config = dict(
    d_shared_expert=256,
    balance_loss=0.00043,
    n_groups=8,
    vocab_size=8192,
    init_std_down=0.0,
    weight_decay=0.12,
    lr_head=0.00681,
    train_tokens=462400000,
)
Below are experts of layer 17 (counted from 0) of a mixture-of-experts language model. Rows are named router (the router's row for the expert), down (a neuron's output weights, with its number) and show model dimensions 288-383. Each number is 50 + 15 x the weight over its row's rms, rounded and kept within 0 to 99.
After each expert's rows: a language model's description of what the expert responds to. This comes from a sample of Wikipedia text that the model never trained on.

# expert 32
router:49 79 37 25 54 45 40 68 22 56 49 33 28 48 51 64 29 34 59 21 45 38 61 54 31 60 67 57 46 41 54 56 39 34 52 34 37 32 62 50 65 46 54 44 31 35 49 40 31 72 59 53 44 62 50 18 36 75 59 27 71 40 29 39 65 56 56 21 59 72 60 56 59 59 46 27 58 43 51 55 31 66 73 46 41 28 60 62 38 53 40 34 32 70 56 60
down0:22 48 51 80 53 51 68 40 58 03 49 44 69 46 58 71 52 71 51 46 55 78 47 17 82 55 36 35 72 53 38 57 65 62 25 55 62 60 57 53 53 48 59 64 33 35 45 45 77 43 23 65 64 54 51 84 38 32 40 53 37 43 74 24 44 49 48 23 45 46 42 27 30 51 56 32 78 57 26 40 49 44 52 67 58 29 59 63 54 68 56 55 50 78 28 54
down1:41 52 64 51 69 08 84 14 38 53 45 52 51 49 29 74 61 60 53 37 70 32 38 65 39 77 17 41 51 30 51 36 64 69 53 35 33 52 38 71 50 40 52 51 50 38 74 58 57 06 39 55 46 56 57 56 37 46 41 22 59 45 43 50 46 26 41 27 63 39 49 58 41 52 54 54 35 44 36 44 43 61 67 40 36 60 56 56 40 67 60 61 50 27 43 43
down2:72 64 40 96 42 41 52 54 24 52 22 34 53 69 69 68 51 52 45 43 55 65 39 44 68 34 49 64 73 54 58 29 49 27 59 53 90 74 42 51 38 35 68 47 49 31 51 61 56 54 79 54 54 65 30 99 45 29 56 56 59 48 38 36 38 53 40 51 61 42 48 53 28 49 51 15 28 66 36 35 63 42 16 50 45 47 50 60 51 56 62 37 64 60 49 50
down3:51 44 66 72 50 43 40 36 38 27 57 45 57 70 48 46 63 64 36 31 51 65 80 50 69 42 42 36 48 64 58 70 40 59 15 49 74 71 39 67 49 73 47 35 61 58 82 72 49 13 53 43 65 61 50 61 28 48 57 50 28 31 30 19 37 47 32 52 49 38 51 76 67 44 58 67 31 68 26 70 45 47 36 53 76 47 71 32 42 42 68 64 58 46 54 54
down4:21 34 38 47 42 42 55 56 44 52 57 34 24 25 47 49 60 36 40 32 78 51 68 57 60 28 45 81 87 60 43 52 53 47 55 41 46 41 48 30 63 49 30 40 53 69 48 29 45 53 46 53 32 11 46 52 64 65 46 63 57 53 47 42 61 66 40 31 65 35 47 50 54 63 49 69 75 47 72 23 54 07 37 29 55 83 41 64 63 55 58 48 39 56 60 24
down5:54 66 43 43 83 39 44 26 48 33 54 55 75 61 38 66 34 57 47 46 66 38 71 60 31 46 22 32 53 50 46 37 51 70 35 44 70 68 38 54 47 78 66 58 62 56 38 70 44 65 46 69 54 47 42 60 62 70 53 38 48 51 45 42 40 67 12 69 68 70 76 50 53 15 41 59 44 78 48 37 33 75 59 39 41 47 43 61 32 50 49 57 46 42 36 35
down6:48 33 56 38 38 36 46 88 49 46 70 31 46 45 41 51 58 48 60 77 52 17 67 45 61 40 46 50 30 37 34 62 51 27 71 49 27 43 74 50 54 52 33 22 41 37 33 72 62 45 75 30 62 32 52 13 43 44 43 30 35 08 49 55 44 68 70 43 25 39 37 48 56 21 21 66 94 49 65 94 53 46 59 24 59 52 56 58 44 59 34 50 56 61 61 60
down7:62 57 50 62 34 08 33 56 59 37 17 48 47 45 49 50 41 70 76 59 54 56 42 34 49 70 56 56 49 37 52 41 25 51 33 13 36 39 48 25 49 66 60 47 37 55 58 37 63 39 28 34 40 37 62 52 55 42 66 19 69 57 62 34 47 37 41 26 71 50 57 59 59 73 59 34 75 69 57 52 48 39 41 49 74 57 55 48 46 58 68 61 61 51 54 50
What it handles: Asian romanized syllables. Syllables of romanized Indian, Chinese and Japanese names and terms with diacritics: Bh, Zh, ya, ji, ō, ī, Kat-o.

# expert 17
router:58 67 25 43 20 62 58 53 59 65 49 52 58 33 55 59 43 32 37 54 51 63 51 46 35 34 48 68 91 59 62 44 52 54 47 59 30 36 33 58 53 46 53 37 43 57 61 36 24 62 40 39 60 33 22 44 51 50 26 53 54 54 59 56 70 41 50 36 27 58 80 35 52 40 30 47 43 40 28 59 66 44 69 82 35 38 42 44 60 24 55 38 44 65 67 22
down0:57 42 54 51 56 39 55 48 65 50 42 48 65 52 64 65 24 69 27 34 19 57 63 68 39 42 47 34 59 48 57 55 38 53 66 48 53 46 63 55 61 48 88 41 72 24 58 31 09 21 44 28 66 58 39 57 72 66 43 65 42 57 54 55 44 50 60 49 36 46 37 49 39 69 63 53 54 41 66 59 45 40 58 74 64 49 44 37 40 49 46 61 40 46 40 66
down1:63 57 36 54 65 47 48 53 28 42 41 31 25 30 51 72 70 47 57 56 15 47 65 35 41 63 68 40 25 86 47 50 95 56 35 57 43 50 58 36 22 67 22 46 40 55 28 47 44 54 51 37 25 68 41 54 57 46 65 37 74 63 66 46 49 60 28 49 58 59 32 81 51 49 49 66 26 62 61 62 68 68 41 68 37 71 43 51 57 49 58 58 57 69 33 55
down2:60 46 51 47 43 58 54 69 53 41 69 22 52 43 20 48 47 53 62 59 60 41 61 61 34 42 29 27 22 55 43 52 46 50 68 35 34 41 36 50 45 62 46 11 49 71 32 47 63 63 74 46 24 66 33 76 63 51 42 44 30 52 38 35 26 61 77 77 48 37 56 41 45 58 68 34 61 54 56 61 33 52 45 29 56 33 40 57 46 54 56 32 47 50 41 27
down3:49 56 44 46 41 32 47 39 30 10 35 29 89 23 33 43 62 52 62 21 51 61 39 50 46 75 19 45 45 46 33 48 65 68 73 78 60 36 45 53 62 33 65 38 71 52 68 43 57 42 50 34 56 52 51 13 51 44 64 70 36 45 62 50 62 65 59 52 29 43 34 67 64 64 74 41 61 43 36 61 56 62 74 57 34 49 66 67 75 45 51 40 67 61 28 56
down4:35 41 63 51 61 34 46 36 38 70 52 69 52 54 28 59 52 54 52 75 37 55 50 29 42 68 33 26 32 89 52 30 71 56 47 55 47 60 47 47 78 74 46 48 50 57 66 47 64 67 60 26 49 53 27 63 54 56 65 43 42 28 30 29 41 42 25 43 63 59 54 38 72 44 59 56 54 53 56 45 58 48 30 33 60 57 35 29 63 44 62 42 78 25 34 65
down5:55 41 62 14 70 49 65 43 18 51 34 68 71 75 51 40 52 43 80 47 76 29 54 59 17 44 65 63 51 68 45 47 46 51 38 47 43 43 55 54 58 36 35 65 41 86 68 61 42 47 47 45 42 50 53 45 55 32 69 50 58 46 72 41 36 51 52 63 66 56 40 53 43 55 72 49 55 53 39 46 53 43 24 45 09 40 42 36 21 34 29 59 45 35 45 42
down6:50 51 61 52 50 67 29 32 56 32 44 56 28 77 26 70 51 51 34 35 46 73 54 58 46 39 55 81 37 41 41 38 28 50 87 37 41 47 55 43 34 62 32 80 64 67 50 60 56 63 39 40 62 36 70 47 52 59 68 09 66 49 65 56 58 60 53 44 45 60 50 65 41 32 41 41 43 67 57 40 60 56 33 28 48 41 44 38 56 46 57 38 47 45 41 52
down7:54 51 58 81 27 56 63 44 61 52 44 36 51 49 43 46 53 67 49 36 50 62 55 67 54 52 65 52 60 52 71 32 49 65 42 57 41 26 12 58 39 52 43 44 37 44 42 23 29 75 63 55 34 65 70 75 63 30 28 53 71 70 76 74 40 43 82 61 50 70 62 40 60 40 80 45 76 42 25 62 50 77 73 53 61 46 44 38 36 12 56 63 33 51 46 47
What it handles: Foreign names, accents. Pieces of non-English names and words with accented letters, such as é, ó, de, Juan, in French, Spanish and Hungarian place names.

# expert 29
router:51 69 36 89 45 44 23 64 41 47 70 71 53 55 39 37 53 60 43 62 47 32 26 40 17 61 45 42 25 81 25 52 31 45 56 49 29 43 37 20 60 52 45 70 26 32 43 77 69 38 73 79 70 39 64 45 67 35 55 75 57 69 46 51 12 50 71 60 48 35 62 86 49 43 68 43 35 42 14 63 48 68 32 49 60 59 54 68 61 76 77 56 37 38 53 19
down0:41 43 43 48 30 54 60 71 63 42 74 32 46 34 54 36 50 23 46 63 40 49 65 40 33 35 38 68 46 61 35 27 16 57 61 43 47 65 21 56 68 69 59 63 42 37 49 40 26 64 43 44 50 53 54 32 49 42 82 62 47 31 37 35 63 35 60 42 49 38 73 73 40 40 78 53 54 32 26 87 38 55 71 47 68 30 71 65 55 59 53 21 36 63 63 41
down1:66 58 56 88 50 43 43 38 73 34 34 47 55 57 38 66 29 43 30 54 29 46 30 55 17 45 83 72 44 52 38 40 70 32 37 39 51 36 24 32 40 06 39 68 59 35 35 66 50 71 38 62 69 40 74 49 61 55 45 41 52 50 40 31 39 56 42 54 26 49 33 50 37 47 53 43 35 37 34 68 51 69 22 58 62 41 61 44 51 69 46 63 67 99 80 53
down2:35 76 24 45 34 21 33 55 53 36 61 57 65 64 74 26 54 62 49 38 42 63 57 43 50 41 48 46 61 60 31 39 33 28 24 50 54 60 24 68 28 47 22 44 63 32 36 53 64 60 63 58 53 57 57 32 44 42 68 66 17 30 45 73 21 51 66 31 51 38 46 47 31 50 62 60 61 55 51 53 65 53 51 58 26 30 68 59 68 48 62 45 33 35 53 62
down3:61 40 45 37 64 58 40 25 57 57 48 44 38 72 41 80 50 26 57 38 57 71 19 50 57 46 23 54 39 46 45 65 43 72 40 39 93 47 79 36 31 29 51 46 44 18 52 53 47 46 59 38 63 38 47 70 59 62 48 58 55 70 61 74 47 33 81 75 60 61 83 56 60 49 39 63 51 31 50 39 69 49 62 46 53 56 49 43 32 61 46 34 77 29 57 39
down4:46 57 23 45 19 71 64 55 45 72 56 48 32 72 69 57 81 67 57 71 80 56 58 76 55 47 55 35 54 70 57 45 69 52 22 69 43 39 43 65 21 50 64 48 53 18 49 28 60 80 50 46 66 29 42 45 60 44 67 10 71 45 43 40 43 37 42 41 50 54 42 38 56 19 41 72 30 73 39 48 83 42 36 51 46 59 63 39 28 72 54 57 75 48 60 38
down5:61 53 60 47 52 57 54 61 21 24 23 40 69 28 30 58 47 36 67 30 64 66 39 57 52 54 64 56 76 56 33 40 22 42 30 39 33 70 59 63 55 80 71 59 38 28 69 50 58 55 56 29 78 62 62 24 54 46 51 45 50 39 28 39 46 67 57 48 42 66 43 46 16 42 50 23 44 16 42 70 57 80 71 37 42 67 42 32 65 32 50 54 74 65 36 76
down6:49 45 80 45 45 43 45 35 44 23 53 46 55 33 40 48 52 58 53 45 43 70 86 42 65 64 57 49 65 64 32 10 54 73 35 30 49 83 35 66 55 69 51 45 60 61 36 65 38 68 51 53 49 46 51 52 31 48 65 38 32 57 23 47 51 43 74 44 36 40 56 63 65 35 41 54 77 64 35 65 48 71 42 68 33 48 53 57 74 51 74 52 18 67 31 43
down7:41 40 64 62 44 86 56 78 48 15 22 53 67 71 37 31 67 64 75 61 42 56 58 16 59 48 33 41 40 24 55 58 48 54 80 30 55 67 60 42 46 35 68 31 57 43 22 50 89 55 53 54 51 31 44 78 35 25 14 40 55 44 56 42 36 42 19 63 51 30 45 53 63 81 49 28 59 48 66 46 34 39 57 65 45 57 63 62 50 60 36 49 32 59 52 57
What it handles: Table header words. Column-header words in sports and election tables, such as Team, Driver, Votes, Candidate, Win, Loss, and the cell separators between them.

# expert 43
router:48 38 67 33 49 80 60 28 49 49 64 58 36 51 47 52 44 56 69 49 44 27 34 60 61 46 58 58 81 65 38 35 23 60 67 55 67 44 43 59 71 66 59 54 35 55 36 53 40 67 13 70 65 61 36 37 47 76 58 32 66 57 49 51 63 57 56 53 35 29 49 67 46 68 36 71 21 59 32 67 53 51 51 52 26 45 59 47 85 81 44 66 74 50 40 47
down0:39 37 49 26 56 35 26 58 47 20 63 38 51 64 67 30 40 68 43 53 52 69 47 03 49 48 48 45 59 48 54 49 43 65 43 54 64 52 43 59 51 25 55 66 57 33 59 42 60 63 58 44 48 45 36 47 46 33 39 62 35 43 42 66 56 48 30 46 45 52 16 56 69 50 79 51 68 57 42 17 53 36 50 62 43 59 34 56 25 58 35 18 64 27 45 64
down1:35 40 59 21 44 41 29 65 52 48 58 37 64 41 31 50 18 48 34 28 37 72 37 53 38 49 60 39 44 59 80 72 40 52 40 80 13 46 42 43 50 42 45 71 58 51 46 71 43 51 43 54 35 49 41 65 68 43 45 40 44 57 53 35 32 64 60 38 52 28 48 58 65 31 40 45 42 54 34 54 60 44 42 54 60 71 53 18 44 59 41 56 41 48 50 76
down2:30 45 47 80 82 74 39 38 51 52 51 41 51 65 61 56 41 72 41 45 47 44 88 16 56 47 65 63 36 59 59 52 62 39 59 57 55 46 39 53 47 18 54 28 44 44 44 46 41 68 59 46 56 46 18 67 48 66 34 53 68 39 63 50 52 41 37 43 47 52 55 52 67 21 37 56 66 65 39 54 60 53 26 55 39 57 47 65 51 51 61 44 59 38 31 53
down3:55 31 42 23 42 62 30 77 48 56 10 36 42 58 19 65 47 55 58 43 79 59 68 77 41 46 51 63 32 50 57 63 78 49 41 46 36 50 43 44 62 46 23 63 58 52 68 39 38 56 20 69 25 71 70 34 18 74 53 42 40 36 54 40 61 41 58 51 42 51 27 32 39 22 39 69 54 45 49 63 78 40 35 55 66 65 54 49 41 29 40 49 47 80 44 32
down4:35 30 56 40 50 70 57 53 54 58 51 45 47 56 46 43 23 43 54 44 58 18 59 07 43 40 58 60 49 75 49 60 41 41 45 27 52 74 39 53 52 55 50 59 52 31 52 29 51 47 52 43 51 39 45 49 57 35 41 35 50 56 42 52 68 58 31 58 38 81 65 30 44 07 47 52 48 46 49 29 33 61 66 48 61 29 53 85 57 66 65 53 53 58 56 41
down5:34 47 30 54 38 58 54 51 58 48 49 17 67 63 44 32 25 54 71 61 61 58 34 24 52 57 19 21 71 31 58 55 35 60 75 53 70 50 37 41 69 64 45 76 60 41 60 52 47 44 33 67 65 65 55 65 42 30 25 38 61 35 53 27 77 44 37 57 44 49 37 45 53 65 50 51 39 30 31 30 30 37 47 52 65 52 60 38 46 57 45 64 50 58 63 61
down6:51 25 67 52 58 42 63 46 52 39 51 68 40 54 44 56 61 47 57 51 50 74 64 38 48 64 67 60 72 39 65 29 41 57 33 37 60 19 39 66 72 36 35 30 35 48 69 92 33 65 83 39 45 51 30 76 42 41 65 44 18 70 20 45 49 35 49 58 45 29 53 61 59 53 39 39 36 64 54 27 49 31 64 24 43 35 21 35 49 41 65 44 78 44 42 76
down7:60 59 20 66 42 38 72 61 45 43 50 23 52 79 38 23 47 25 34 34 54 32 52 46 49 57 61 52 65 43 82 44 77 53 62 39 40 46 31 33 61 32 49 60 73 46 34 12 46 41 45 77 60 39 58 90 58 58 43 27 73 44 50 46 54 61 52 39 67 79 48 31 44 47 60 54 58 48 50 51 49 73 46 54 35 35 44 49 42 65 42 60 40 81 64 77
What it handles: Narrative subjects and verbs. Pronouns, character names, commas and auxiliaries in plot summaries and biographies: he, she, who, was, been, Dylan, George.

# expert 4
router:29 26 35 65 56 48 45 53 40 36 42 46 44 63 26 49 47 62 42 55 34 66 73 33 58 57 34 59 34 80 48 32 33 51 53 51 66 52 63 19 42 34 60 63 31 61 58 33 43 56 40 32 45 66 44 88 42 52 43 53 40 56 59 40 35 44 68 27 31 50 58 53 34 29 34 65 38 60 44 22 46 40 38 79 51 78 57 77 50 51 51 28 52 33 49 51
down0:77 25 52 59 46 53 32 61 54 53 31 89 41 34 37 27 41 49 71 33 35 63 67 58 69 77 74 47 30 41 59 43 37 55 44 42 73 57 48 33 45 26 51 51 71 36 71 23 38 37 37 24 67 40 54 22 62 34 36 70 54 64 54 18 66 58 46 85 75 53 43 59 55 82 50 56 39 30 46 70 41 58 47 57 80 26 32 56 48 59 59 57 57 61 67 61
down1:30 59 71 60 49 69 46 31 19 54 40 01 37 66 59 49 44 45 53 35 25 64 54 17 45 45 65 45 33 63 64 43 46 39 56 65 35 67 63 57 33 30 58 48 47 64 42 38 44 73 43 62 59 73 61 60 42 39 54 61 34 54 46 57 63 59 47 65 51 34 50 32 21 39 40 82 23 48 56 26 62 32 47 56 49 40 45 69 51 57 54 50 30 65 65 44
down2:82 61 31 70 26 66 36 53 69 73 46 41 44 33 49 40 44 34 49 58 26 47 64 28 40 32 25 75 44 67 95 67 62 43 49 32 49 45 56 42 44 37 79 26 65 53 63 55 50 49 45 52 54 40 68 52 55 63 51 52 63 55 42 69 44 63 41 69 52 80 40 38 56 18 58 49 29 62 58 43 71 56 63 50 42 58 72 42 65 52 46 46 49 43 43 60
down3:10 71 38 53 13 46 53 45 67 51 59 49 34 71 72 44 99 68 33 48 31 74 46 52 80 46 76 86 47 46 26 54 68 47 58 57 39 48 32 66 39 72 47 51 40 67 46 36 38 37 92 46 50 77 47 52 50 68 68 21 75 36 32 48 46 28 72 49 46 29 40 57 62 15 60 34 55 47 48 25 43 62 41 57 39 32 57 82 40 64 61 13 38 42 50 44
down4:37 49 63 71 54 67 71 51 68 65 63 45 81 26 33 42 38 45 25 46 72 33 54 55 50 37 66 50 56 55 72 34 53 51 58 56 53 59 61 80 27 65 61 36 32 57 33 42 68 34 60 35 66 79 74 13 34 21 53 53 53 53 41 70 85 61 48 71 43 50 41 85 52 59 36 41 75 43 41 39 61 69 65 64 43 25 56 36 52 42 56 64 38 63 40 74
down5:77 38 54 83 93 54 45 57 38 78 88 53 30 39 74 57 49 84 30 67 38 45 52 48 77 39 75 48 13 50 70 47 51 57 44 54 31 81 45 42 41 44 65 49 40 41 75 47 34 57 63 16 41 63 43 46 40 46 34 35 47 48 48 52 40 59 36 49 52 45 45 25 41 42 67 63 26 59 60 32 43 41 32 43 37 50 45 33 35 49 50 52 63 73 69 48
down6:41 69 58 50 50 24 35 41 45 54 53 64 46 27 59 33 50 36 58 49 48 43 47 47 70 43 26 49 83 61 43 47 43 18 65 34 47 61 81 39 23 47 71 47 47 47 51 30 70 49 59 38 69 41 73 52 24 69 73 67 46 36 73 73 63 35 34 72 45 67 75 35 44 58 56 42 42 36 36 41 36 32 18 55 58 43 64 78 57 39 38 56 28 72 53 39
down7:41 75 41 25 30 48 13 41 70 32 46 64 46 57 43 37 36 59 41 22 50 66 51 34 46 29 58 63 69 50 69 63 60 50 54 48 56 58 75 40 46 63 42 55 56 43 46 46 59 70 41 48 75 75 33 44 26 53 17 63 48 43 35 50 58 64 42 65 58 77 30 55 43 89 56 49 49 80 68 40 45 70 38 41 42 53 47 56 49 46 55 59 67 32 46 74
What it handles: Infobox field labels. Field names and closing punctuation in infobox-style lists and track listings, before colons: Coordinates, Born, Label, Release date, closing quotes.

# expert 11
router:51 48 73 39 65 27 58 43 36 47 27 49 44 66 61 31 60 25 37 61 39 59 57 17 71 38 74 36 40 50 59 21 37 44 60 67 66 53 47 50 50 64 46 28 49 46 63 81 63 44 38 53 46 76 37 87 48 52 27 43 56 65 23 42 49 76 35 77 45 29 38 52 48 51 46 54 63 69 36 22 60 59 51 23 54 45 66 44 65 44 71 35 57 52 29 39
down0:42 58 54 59 44 32 38 63 31 51 33 14 27 13 51 55 50 60 51 41 63 61 73 56 56 26 74 65 87 55 55 59 42 72 49 45 52 54 60 25 46 87 43 58 21 36 58 52 52 34 52 47 45 30 48 33 51 22 42 63 79 45 81 23 50 67 56 71 50 39 59 67 61 43 61 64 73 52 55 51 52 24 54 47 54 51 14 65 41 34 41 44 74 58 74 38
down1:50 21 44 67 46 47 55 69 71 40 92 01 43 43 77 52 39 53 53 54 45 58 62 52 64 62 38 62 33 32 82 52 67 61 56 22 46 40 21 55 76 36 40 42 55 62 54 72 21 64 43 36 39 49 71 70 55 44 50 62 62 65 45 60 39 43 38 51 22 68 17 44 49 70 61 69 40 57 64 58 32 46 68 50 51 65 54 47 65 37 36 44 61 37 58 43
down2:29 15 49 45 78 77 44 43 55 64 69 37 47 42 23 38 30 65 15 51 35 26 76 44 39 50 48 40 68 52 71 40 49 75 49 53 29 41 58 48 52 32 48 49 68 41 35 54 60 69 65 41 42 39 37 62 48 23 73 73 46 49 50 57 34 40 43 59 72 49 67 72 44 28 44 58 34 76 61 51 69 18 28 58 75 55 40 68 32 28 59 55 68 41 42 66
down3:67 66 83 23 51 52 57 57 39 82 70 28 70 63 49 55 31 37 70 41 43 43 48 42 47 43 54 28 48 35 43 47 36 63 49 45 30 62 53 35 46 59 74 46 44 51 57 46 71 51 58 54 34 58 55 57 52 39 49 72 54 43 39 48 58 63 37 68 32 29 13 61 36 39 49 62 49 40 49 43 44 56 45 36 42 68 62 32 44 66 40 48 90 35 45 54
down4:46 58 52 41 65 67 63 41 49 92 39 50 45 68 60 41 46 56 46 42 42 52 31 48 28 45 22 31 36 33 52 60 68 30 44 70 45 41 44 43 34 40 36 48 60 39 70 43 43 49 38 57 48 76 56 27 78 50 42 55 59 70 53 18 28 67 69 50 19 47 56 37 65 56 72 43 44 42 48 50 51 48 66 56 57 67 46 17 71 74 73 57 57 35 53 46
down5:49 31 43 65 39 59 28 56 52 47 50 36 56 36 78 55 52 54 84 73 48 68 28 58 56 48 33 57 48 30 18 42 44 65 17 49 47 45 54 94 38 36 80 44 16 41 52 33 67 35 51 40 62 50 49 40 32 68 65 47 63 72 44 62 51 71 37 62 56 56 43 45 45 84 61 46 62 30 55 45 52 55 42 50 72 52 49 44 69 65 64 35 56 38 24 41
down6:35 23 43 61 35 47 31 55 62 69 26 79 65 54 62 34 23 65 57 41 40 26 52 85 31 53 34 47 61 51 64 52 51 29 51 34 66 61 49 68 49 45 29 56 60 57 51 47 17 45 52 66 31 48 23 62 50 81 65 66 65 61 44 51 56 46 46 43 57 53 40 21 58 77 52 53 48 57 37 29 49 58 24 29 69 47 49 53 62 50 55 78 47 62 53 36
down7:61 65 54 62 48 48 43 53 50 72 74 84 32 70 50 73 76 40 52 50 44 50 80 77 11 62 68 45 40 21 55 38 37 36 45 64 27 33 32 32 38 53 38 29 66 66 49 49 56 50 40 61 66 63 47 49 76 46 34 36 37 56 49 62 33 53 39 52 49 44 59 41 40 66 73 69 50 58 74 57 39 71 52 53 59 21 47 63 52 51 67 35 45 64 42 73
What it handles: Census nouns and there. Nouns and pronouns after was/were/the, especially in census prose: "res" in residing, age, years, population, land, plus there and it.

# expert 28
router:63 43 51 48 39 71 77 55 55 56 39 20 65 25 71 59 55 26 40 37 57 63 72 22 47 54 49 59 71 54 50 53 35 55 59 33 37 32 32 66 68 26 61 40 44 55 49 34 49 45 48 24 42 43 52 19 62 59 63 72 55 58 42 80 68 45 62 65 36 47 51 31 60 57 33 30 65 72 42 65 56 62 46 84 37 25 47 61 50 48 35 39 59 51 47 36
down0:26 76 68 73 77 74 66 52 37 48 45 42 60 51 59 36 57 16 81 45 55 52 63 49 69 46 56 50 47 52 52 34 47 57 55 44 55 57 18 33 64 57 68 39 46 60 25 38 44 49 61 20 62 37 53 49 39 76 69 37 56 44 62 62 42 21 35 38 47 09 66 36 59 51 45 25 64 49 37 34 51 47 32 31 33 38 70 41 54 39 59 31 70 51 56 26
down1:55 58 34 56 57 39 36 41 56 39 62 53 63 50 55 33 41 48 44 28 56 61 63 36 75 33 53 54 56 45 51 62 87 44 24 37 55 58 40 79 49 41 38 28 60 12 70 51 50 53 21 61 60 35 72 73 58 58 41 29 62 67 50 40 27 65 40 60 54 33 72 22 57 52 41 36 49 55 29 38 52 54 37 59 43 55 37 58 54 34 32 25 69 37 61 70
down2:82 50 29 37 57 44 72 33 59 42 41 70 75 40 52 71 46 53 63 05 76 51 35 47 67 59 83 13 36 53 38 43 40 53 60 50 56 68 51 50 39 48 10 42 66 63 67 54 67 31 67 64 28 54 49 68 51 67 57 77 63 48 82 58 39 63 52 51 56 53 50 51 61 41 41 41 60 51 60 30 56 38 39 51 72 38 41 38 66 61 51 42 15 56 69 47
down3:39 57 42 81 29 33 49 57 54 58 31 56 66 39 43 53 55 54 46 60 47 34 52 19 46 55 50 07 68 66 55 53 58 62 62 55 19 60 28 55 57 54 77 50 28 36 42 46 49 50 47 45 64 53 61 52 27 49 75 33 62 33 32 72 34 37 66 38 61 69 47 75 41 37 68 48 77 91 44 72 55 34 39 20 76 39 65 37 37 41 46 59 67 38 61 38
down4:52 42 52 25 31 59 56 62 69 58 33 38 33 70 46 62 50 51 35 80 44 41 45 54 68 67 62 43 31 47 39 52 31 59 71 72 37 49 37 21 63 42 77 40 89 48 56 23 44 35 35 67 20 72 66 44 44 36 55 56 48 42 33 39 77 76 48 53 42 81 55 50 58 42 36 37 54 35 45 39 52 61 52 71 43 32 53 80 37 53 53 48 49 53 56 59
down5:63 55 16 70 70 41 55 35 54 44 66 52 44 32 69 87 47 63 34 63 65 47 25 40 55 44 53 51 55 76 59 47 47 61 53 47 75 66 65 29 67 64 60 43 34 61 37 36 70 53 71 36 45 48 49 69 73 36 56 42 71 46 51 74 59 48 49 74 59 41 47 37 46 50 33 71 08 70 53 56 78 58 69 49 36 56 42 47 48 40 33 41 37 68 38 45
down6:70 49 33 52 07 73 43 49 60 53 59 54 59 45 37 67 70 59 38 54 77 45 30 48 66 05 67 60 48 49 55 64 36 60 34 72 60 49 51 55 51 45 75 47 55 47 67 22 28 47 73 64 67 37 59 80 46 51 36 37 43 38 55 35 59 57 53 22 41 62 69 84 49 59 60 36 32 58 29 43 22 53 19 55 51 70 25 40 37 46 50 50 28 50 18 37
down7:42 34 52 65 66 46 57 46 75 66 57 38 41 66 66 24 73 54 65 45 39 33 67 58 63 58 52 74 38 50 50 78 56 63 32 43 57 39 43 58 70 33 25 39 33 37 76 19 49 56 52 68 34 24 49 52 55 69 57 39 45 55 38 54 33 67 41 65 22 70 49 44 63 33 36 61 33 50 42 19 47 47 67 63 71 51 32 54 56 38 64 64 81 67 25 34
What it handles: Romance and Slavic names. Pieces of Spanish, Italian, Hungarian and Slavic personal names, often in sports tables: Pi-att-i, More-yr-a, -ić, Juan, š.

# expert 30
router:46 50 80 37 52 54 26 63 29 68 60 26 37 22 41 76 36 58 15 47 44 60 40 46 31 69 53 74 59 54 41 48 53 30 53 28 39 34 66 59 65 39 47 49 52 40 35 36 29 42 67 40 47 52 74 35 51 73 51 46 37 33 52 61 66 36 68 34 58 59 56 65 38 55 33 32 68 31 34 66 35 53 79 28 45 08 62 38 27 53 57 51 57 49 45 76
down0:84 70 55 48 72 43 64 39 40 51 59 67 43 57 48 69 47 54 59 31 73 56 70 35 36 32 20 40 46 76 57 77 43 33 53 52 87 64 34 58 49 71 41 52 58 51 47 28 32 61 46 42 74 52 59 99 60 53 48 60 30 54 73 33 50 33 41 53 31 84 46 54 32 34 39 50 32 37 45 47 30 76 37 37 39 55 64 15 55 59 31 56 78 69 52 37
down1:40 76 49 51 43 55 26 52 60 64 44 48 41 63 38 53 70 69 36 52 51 73 52 44 21 69 46 58 57 74 53 37 57 52 63 55 60 66 31 61 69 71 49 59 20 28 54 29 44 44 64 71 33 12 54 35 32 57 46 71 50 77 58 49 46 40 41 44 46 55 57 53 38 48 42 33 56 27 23 58 16 61 53 57 09 55 62 36 43 40 68 37 47 42 61 41
down2:34 55 35 49 41 19 81 46 57 69 58 48 59 42 39 64 66 50 64 64 36 37 68 58 25 55 65 26 37 44 58 75 53 85 54 38 67 47 45 67 52 50 47 47 39 47 48 47 43 70 52 55 25 36 55 46 50 58 47 57 46 58 15 49 10 28 30 78 17 59 43 43 53 01 56 67 21 56 53 41 32 55 49 63 45 57 46 23 76 64 59 56 39 41 56 63
down3:54 43 44 27 54 55 55 53 32 48 31 62 48 43 37 53 38 26 69 57 29 21 44 50 28 47 65 37 67 43 49 56 50 63 73 56 35 58 52 23 78 69 75 58 45 47 57 19 53 43 46 14 33 40 64 07 23 38 27 58 49 55 37 47 70 68 44 41 52 38 34 87 45 61 58 53 81 49 70 60 40 70 49 75 53 35 51 54 37 44 48 36 37 55 44 56
down4:58 52 72 41 52 43 80 57 37 85 40 80 78 54 37 26 41 48 55 67 44 51 46 36 27 11 29 31 31 48 37 60 41 50 51 21 59 74 36 49 66 53 62 63 51 55 51 86 78 43 36 56 47 61 52 53 66 63 39 45 38 60 66 54 51 65 62 29 35 64 62 50 68 54 49 48 20 60 64 47 58 29 60 48 51 59 62 29 63 67 23 54 65 42 34 35
down5:42 40 56 12 63 82 49 68 49 73 65 66 58 23 40 67 48 43 26 66 36 49 40 38 08 33 31 46 59 45 67 35 49 38 74 53 45 43 58 41 58 45 56 37 62 65 36 43 56 85 48 53 60 68 32 00 72 58 42 63 51 61 55 65 54 88 52 53 39 69 65 57 43 70 58 67 96 51 64 35 75 71 57 50 48 50 50 53 35 38 37 62 55 25 47 39
down6:41 62 71 19 46 34 35 42 62 50 75 36 68 22 53 62 52 44 42 77 69 70 69 44 72 49 31 55 47 43 53 34 63 57 49 48 46 66 61 51 35 62 53 61 56 57 45 79 58 39 62 53 75 77 47 24 25 47 50 51 36 44 60 51 28 43 48 55 34 46 42 49 22 36 48 58 99 49 49 73 64 33 61 87 56 67 37 45 28 32 51 40 59 26 32 71
down7:28 32 25 59 66 44 61 82 63 50 43 70 68 41 31 28 61 52 38 54 13 40 69 20 52 60 53 50 78 56 29 42 36 35 45 36 65 53 56 63 29 52 49 64 40 38 34 37 56 13 37 63 53 55 48 64 42 73 57 52 41 43 39 34 48 51 51 36 50 42 52 54 29 34 45 46 64 61 36 30 69 47 53 64 31 37 54 44 29 28 35 48 50 47 28 51
What it handles: South Asian name pieces. Pieces of transliterated South Asian, Arabic and other foreign names and places, such as Bh, kar, ya, Singh, Ind in Indian, hr in Andhra.